{"n_layer": 13, "d_shared_expert": 64, "init_std_router": 0.00858, "lr_router": 0.000982, "n_head": 2, "norm": "rmsnorm", "beta1": 0.95, "beta2": 0.99, "lr_head": 0.0319, "batch_tokens": 131072, "seq_len": 1024, "steps": 5572, "dataset": "wikipedia_en"}
Below are experts of layer 5 (counted from 0) of a mixture-of-experts language model. Rows are named router (the router's row for the expert), gate (a neuron's input weights, with its number), up (a neuron's input weights, with its number), down (a neuron's output weights, with its number) and show model dimensions 64-127. Each number is 128 + 32 x the weight over its row's rms, rounded and kept within 0 to 255.
Before each expert's rows: a language model's description of what the expert responds to; "comes before" lists some tokens at least twice as common just after its tokens as in all text. This comes from a sample of Wikipedia text that the model never trained on. Tokens count by the router's weight.

# expert 47
Description: Latinate word endings. Derivational and inflectional endings completing a word, often before punctuation: ed, ent, ing, ation, tion, as in Encyclopedia, Education, relationship.
comes before: ", ", ". ", ": ", ".", "ly ", "\n"
router [129 111 102  58 137  93 180 148  74 151 127 139 184  98 211 169 163 112 144 123  73 126  91  91  71 161 118 118 112 138  70  91 168 162 100 126 143 131 109 146 138  85 104 178 115  71  85 120 122  80  98 119 132 131 131 165 159 128  42 127 113 186 122 109]
gate0 [103 106 122 106 107 113 178 149 149 104 167 128 121 136  87 156 153 139 112 103 102 115 102 116 137 171  86 137 134  70  77 125 104  84 111  89 129  81 114 127 103 141 101 122 138 163 159  82 102  92 156 144  90 128 119  98 135 141  95  92 120  91 150 118]
up0 [157 164 174 164 161 127 119 142 118 179 143 125 130 115 125 121 139  97 140 160 160 141 185 119 139 155 154  99 136 179 154 117 154  69 146 102 105 188 173 123 116 104 199 159 137 107 120 164 117 134 159 129  98 116  95  94  90 107 149 163 156  96 114 109]
down0 [117 168 126 110 106 171 150 142  96 200 150 143  94 110 186 135 143 134 114 138 148 156 113 111  69  92 149 107 140 170 150 131  81 151  96 126  58 143 119  92 133 117 143  50 167 158  92 131 136  90 118 179 104 121 147 171 137  76 102  83 136 126  66 103]
gate1 [101 159  68 167 132 121 159 100 108 103  33 141 151  98  88 139 107  96 152 157 142 117  90 114 144 103  93  48 157 123 149 156 182  96 111  91 150  91 159 123 112 127 169 147 146 123  83 177 127 147 170 151  73 105  41 178 152  98 154 150 134 146 123 100]
up1 [155  85 137 190 103  93 124 117  83  99 191 170 169  73 101  97 102 102  98 151 175 134 140 104  86  90  65 111 128 164 153 130 183 132 113 102 174 124  92 183  96 122 182 118 185 147 117 159 143 174 143 141 163 174 127 159 135 133 170 153 123 179 105  92]
down1 [167 151 147  54 157  84 164 125  99  86 164  84 113 164 158 142 129  90 138 132 127 156 127 149 156  87 105 188 129 139 137 120 127  79 128 110 129 113 141 128 138  94 126 104 175 149 104  32 128 163  87 126 168  72 138 146 143  71 115  96 155  81 151 104]
gate2 [154 150 131 166 108  91 131 159 115 130 102 126 141 131 122  99 125 178  64 195 149 121  67 117  84 146 139 164  93  85  62  72 102 165 126 153 192 126 103 186 160 150 103 111 143 152  85  70 108 153 180 137 147  91 128 124 179  94  48 122 142 116 136 115]
up2 [141 170  91 187 161 102 133 133 154 127 142 136 172 216 156 122 155 150 168 126 154 150 109 101 159 124  74 105 141 149 170 136 148 159  99 201 134 108 162 117 129 116 144 107 153 143 144 130 145 137 158 131 128 154 156 166 109  67 185 108 155 147 144  80]
down2 [142 113 176 150  91 117 121  98 123 119 165 161 143  93 162 105 146 103 137 166 131  27 114 112 131 168 197 172 107 129 114 122 124 134  75 104 117 182 141 173 161 188 165 142 135 121 126 131 157 101 110 113  38  94 109  93 136  90 105 130 159  95 138 152]
gate3 [165 130 114 104 136 139 143 137  65 139 161 142 137 130 165 177  66 108 162 182 129 129 113 218 148 134 123 117 184 154 158 149 165 165 171 128 152 129 109 154  90  69 122 102 170 120  88 136 141 145  46 110 164 164 120 103 138  86 126 117 165 157 131 138]
up3 [132 131 158 167  77 136 146 191 188  84 103 106 126 135 139 143 228 145  77 153 179  82 107 163 101 118 158 121 127  88 170 102 136 126  97 142 110 124 139  82 157 132 155 120 160  83 151 138 128 117 161 155 149 108 143 164 150 183 113 121 128 180 135  80]
down3 [103 100 129 123 105  98 114 132 150 110 127 108 103  71 146 194 113 127 160  83  92  40 153 157 152 154 154 182  94 150 205 170  46 130 149 130  92 140 101  90 172 153  86  66  92 135 112 134  95 124 141 143  84 137 143 111 161 126 170 168 135 177 162 138]
gate4 [161 155 176 148  89 131 142  93 114 165  78 166 124 130 157 167 100 113 157 100  99 115 143 131 149 156 152 182 102 166 142 138 105 175 104 145  91  74 182 109 149 152 118 114 108 170 160  75  99  74  86 138  61 105 167 164 149  62 144  90  93 104 136 154]
up4 [100  74 161 143  53 114 185 120 120 130  61 124 107 142 124 128 207 120 193 101 139 118 187  78 126 145 124 160 157 175 112 140 119 157 162 106 130 154 174 157 143 110 122  82 124 178 130 136 106 151 128 162 144 133 104 141 143 174 167 141 128 136 130 148]
down4 [123 156  96 165 117 189 122 124 181  83 192 124 115 128 184 102 130 209 107 179 135 145 135 152 101 117  96  97 153  97 105  54 161 124 159  85 135 175 105  95  97 158 136  93 180 169 158 108 136 145 179 105 159 101 115 145 100 190 154 120 114 127 152 136]

# expert 13
Description: Mid-word stem pieces. Middle stem pieces such as ain, res, ubl, ort, is that follow an opening fragment, e.g. g-ain-s, Cong-res-sional, Rep-ubl-icans, Dep-ort-es.
comes before: "s ", ", ", "s", ". ", "al ", ": "
router [140 173 169 148 172 120  94 165 174 145  89 167  66 134 189 125 112 155 135 137 181 153 135  88  63 162 149  92 126  70  93 118  80 161 131 102 115  90 173 142 165  76  92 186 124  96 115 128 114  92  97 121 112 161 145 125  67  98 100 175 105 144 172  84]
gate0 [125 102 128 124  99  92 132 164 164 115 152 185 124 130 201 151 155 154 164 135 104 142 158 184  91 131  79  93 126  77  87 169 168 162 132 132 141 135 192 125  84 101  97 115 182 124  89 131 104 134 121 155 145 101 118  98 123  85 184 128 139 106 176 111]
up0 [143 133 138  97 146 186 129 198 155 149  81 144 110 179 149 141 143 123 175 155 106  89  93  97 132 112 131 144 133 175 127  92  79 153 196 151 133 138  52  53 100 134 129 125 122  84 106 128 138 132 114 101 124 109 124 109 146 187  80 123  83 164  30  96]
down0 [117  88  89 112  69 125 119 125  75 143 150 122 194  62 100 118 124 121 141 141 155  82 100 118  99 136 133  56 128 196 159 101 150 176 181 137 123 103 138  94 141 157 106 136 110 130 120  99 189 160 156 110  75 153 135  89 127 128 139 120  94 170  89 132]
gate1 [ 72 159 116 168  91 133 134  86 148 179  52 165  94 166 159 140 161 174 113 145 152 128  86 100  86 183 115 137 153 182  76 131 127 100 129 121 135 183 140 113 103  86 100 118  94 164 102 171 145 110 110 120 183 205 129 167  55  67 155  96 125 118 134 156]
up1 [122 186  95 146 104  82 130 135 126 147  93 154  67 192 117 104  92 109 123 114 125 146 140 153 113 127 128 177 109  95 144 123 140 129 134  69 150  98 124 143 156 137  98 118 140  59 142 144 135  97 123 130 117 103 106 151 121  73 115  52 162 111 114 198]
down1 [ 61 150  75 141 154  95 105 172 184  74 189 119 120 180 139 132 154 115 131 144 148 189 140  88  97 150  91 194 133 170 112 122 122 204 116 159 109 120 139 120 144 133 120 146 160  93 129 150 142 160 131 124 132 159 136  90 139 137 137 230 129  96 136 118]
gate2 [ 89 166  96 134 180 125 113  78 186 202  93 161 127 127 131 136 167 116  83 103  99 179 125 145 166  92 109 151 111 108 125 108 131  77 190 108 177  85 175  88 104 103 133 178 120 108  80 182 118 124 156 190 125 120 164  96 170 134 129 126 159 118  99 183]
up2 [123 170 128 154 136  66 112 121 159 199 108 197 125  95 122 172 169 161  95 104 142 151  86 119 140 135 130 140 149  55 172 139 178  91 117 151 156 142 176  94 127 114 145 162 127 127 135 134 188 105 108 145 160 162 151  53 128 118 139 165 174  73  81 199]
down2 [134 139 127 147 133 122  71 105 155 176 125 163 122 122 120 134 180 150 129  77 174 156 135 168  96 204 168 159 148 152 136 115 112 122 114 112 123  65 136  65 109 133  97 111 166  97  97  81 165 113 116 112 138 112  43  92 205 116 157 151  97 205 147 138]
gate3 [150 116 205 137 199  99 108 129 145 114  98 138 155 148 199 173 134 108 173 153 132 132 150 126  83 149 159 119 118  86 115 124 131 168  98  92  62 190 147  97 125 112 103 121 123 136  78 130  92 175 102 166 112 152 178 151 137 104  81 151 101 118 111 122]
up3 [110 121  87 105 104 144 162 121 135 111 141 110 129 143  63 103 149  95 114 135 146 124 100 111 143  99 133 121  90 152 112  79 180 106 131 153 160 109  94 152 192 160 190 117 123 141 141  67 144 118 173 107  96  36 109 125 143 104 144 123 139 104  98  39]
down3 [172  89 113 101 127 178 128 104 169 102 134 117 115  89 192  89  98 147 143 166  75 173 165 134 100 154  58 120 142 110 153 145 127 191 107 143 178 158 117  90 106 147  86 147  85 111 113 226 157 126 129 157 139 112  84 170 124 146 153 180 114 149 120 203]
gate4 [ 59 167 130 156 161 140 159 156 158 163  90  78 142  95 134  97 158 155 109 183 165 133 138 116  59 137 147 141 116 184 138 108 115 152 103 137  94 174  88 120 109 116 115 126 111 153 163  82 129 135 143 126 101 173 136 154  73  84 140  60 117 126 150 151]
up4 [128 157 123 120  72 115  97 163 121 156 136  63 141 123 210 112  54 142 117 115 100 139  78 119 146 109 135  68 112 114 139  73  80 146  96 150 133 198 112 183  96 117 123 138  81 165 139 157 118 127 139 157 192 145 131 171 140 116 112  75 154  96 142 116]
down4 [163  92 139 114 140 179  68 117  97 140  91 113 181 103 101 152 172 101 122 148  86 128 171 135 146 142 132 113 156 195 131 186  89 134 144 159 157 135 143 102 101 119  71 141 142  61 111 111 125 156 109 128  80 148 145 122 184 180 137 168 144  77 183 155]

# expert 35
Description: Second word-pieces after consonants. Vowel-initial middle pieces of common words and surnames after an opening consonant, such as att, arm, ear, oin in Grattan, garments, gearbox, joint.
comes before: "ed ", "ing ", "er ", "y ", "es ", "s "
router [105 173  67 182 192 109 105 119 131 162 119 107 133  99  99  79 102 178  75 111 134  89 105  88 178 196 178 122  95 118 152 130  78 188 108 121 135 134 173 140 176  86 124 152 106  69 143 120 125 136  84 128 111 115  94 122 123 121 127 155 105 128 124  62]
gate0 [ 75 161 141  94 130  86  59  96 108  99 109  96 108 123 154 116  70 167 150 128 125 146 129 104 169 138 167 115  96  94 143 155 158 109 134 140 114 126  96  77 132 127  97 163  65 106 144 164  92  87 111 184 121 103 123 134 134  89 100 136  61 112 140 119]
up0 [107 105 118  94 151 181  82 133 145  99 135 125 175 142 129 112 114 255 130 136 131 137 155 122 179 139 177 119  70 107 150 120 109 141 127 189 146 129 130  74 173 130  99 130 100 101  79 153  87 108 146 150 143  98  61 131 100 122 126  83 154 163 157  94]
down0 [102 128 156 111 165 105 139 139 116 112  93 115 176 153 184 141 168 131  39 144 154 172 105 112  88 135 171 134 147  95 164 109 129 163  75  93  51 135 123 161  50 121  66 123 138 137 116 141  78 137 184 119 174 126  94 202 138 116 116 165 101  87  63 112]
gate1 [ 65 137 169 145 193 181 123  81 116 182 152 120 145 117 108 105 133 161  94 159 129 128 116 132 168 179 159 167  74  88 136 125 108 187 108 160 116 167 127  79 106  72 116  85 140 115  73 117 126 181 146 134 106 150 128 128 175 182 148 115 111  88 136 140]
up1 [144 115 168 185 163 148 195 186  69 145 121 154  91 158 121 103 109 103 126 106 118 115 147 132  97 145  85 183 139 177 116 151  92 157 171 170 123 150 129 111 148 144 135 127  98  77  94 102  71 107 172  67 163 176 132 193 123 125 166 127 144 193 160 118]
down1 [ 72 108 104 126 113 100 148  82 134 165 156 133 151 117 133 121  90 144  91  86 105 142 179 109 131 103 135 149 161  89  81  84 165  68  75 206 152 131 139 115 125 130 162 142 142 151  89 153 119 167 134 124 120 102 141 123 125 101 116  76 104 139 103 144]
gate2 [101 125 124 132 180  85 117 118 179 123 119 103 124 160 100 127 119 149 133 169 156 159 171 124 100 105  96 175 172 150 124 120 107 166 106  97 150  96 203 102 146  63 125 153 108  66  28 119 169 131 113 132 164 206 170  93  90  82 130 154 114  94  89 115]
up2 [108 156  74  94 171  97 128  98 154 110 126 132 126 182  88 130 103 138 144 112 129 127 105 165 168 155 133 151 137 159 138 143 106 153 129  88 153 151 115 160  54 168 173 114  66 106 101 114 146  99  94 138 135 140 114 137 138 146 157 147 117 135  77  51]
down2 [124 115  99  65 155 130 162 153  40 132 131 107  98 108 127 136 118 123  89 164 142 128 102 150 160 128 158 113 134 139 135 168 119 120  71 129 174  85 146  70 144 146 104 126 137  87 146 158 147 119 112  92 166  42 169 154 155 160 104 145 149  76 139 119]
gate3 [ 91  78 113 150 144 164 149 123 112 115  98 110 116 164 129  87 123 118 100 160 127  78  78 142  91 138 143 183  48  90  41 148  78 142 164 107 135 139 153  99 119 135  48 118 164  79 155 101 160 193  82  88 139 199 142 115 124 150  84 121 111 104 116  47]
up3 [ 66 111 122 178 148 128  78 139 134 160 175 131 120 136  87 137 128 112 142 113 107 168  92 135 100 148 115 163 122  89  89 135 127 185 134 135 156 129 128 103 129 170 134  89  77 136 153  87  95 177 103 156 142 169 111 136  83  98 111 129 146 147  64 140]
down3 [111 109 135  92 170 116 107 138  76 167 147  82  63 179 117 149 104 111 184  85 117 165  64 170 160 165 122 108 198  84 147 108  96 179 199 141 179 120 159 157 134 121  85 132 181 104 195 177 124 205 104 153 155 128 100 132 103 106 149 117 160 102  93 165]
gate4 [163 106 105 138 151 164 141  71  89 140 130 158 119 111 184 139 148 127 144 109 183  86 105 127 122 171 186 152  89 126  90 148 115 184 105 170 167 152 123 123 127 150  91  98 167  73 118 114 121 121 115 163 136 118 154  89 117 147 143 115 168 132 171 116]
up4 [154 118 119 119 145 136 155  84  52 181  94 119  95 107 130 131 160 174 125 158  98  65 168 135 107 154 172 166 123 119 107 105 112 142 149 153 170 168 154 159 128 155 141  62 124 107 150 123 109 140  94 137 123 129 126  81 162 154 182  99 107 139 155 107]
down4 [118 134 146 126 186 153 147  96 121 148 153 109 150 111 116  58 139 123 150 130 197  98 137  72 111 115 186  67 156 120 171 185  66 130  97 150 118 158 184 143 167 129 195 136 136  66 160 124 108 109  98 102 115  91 118 183 159 115 147  84 211 201  91 137]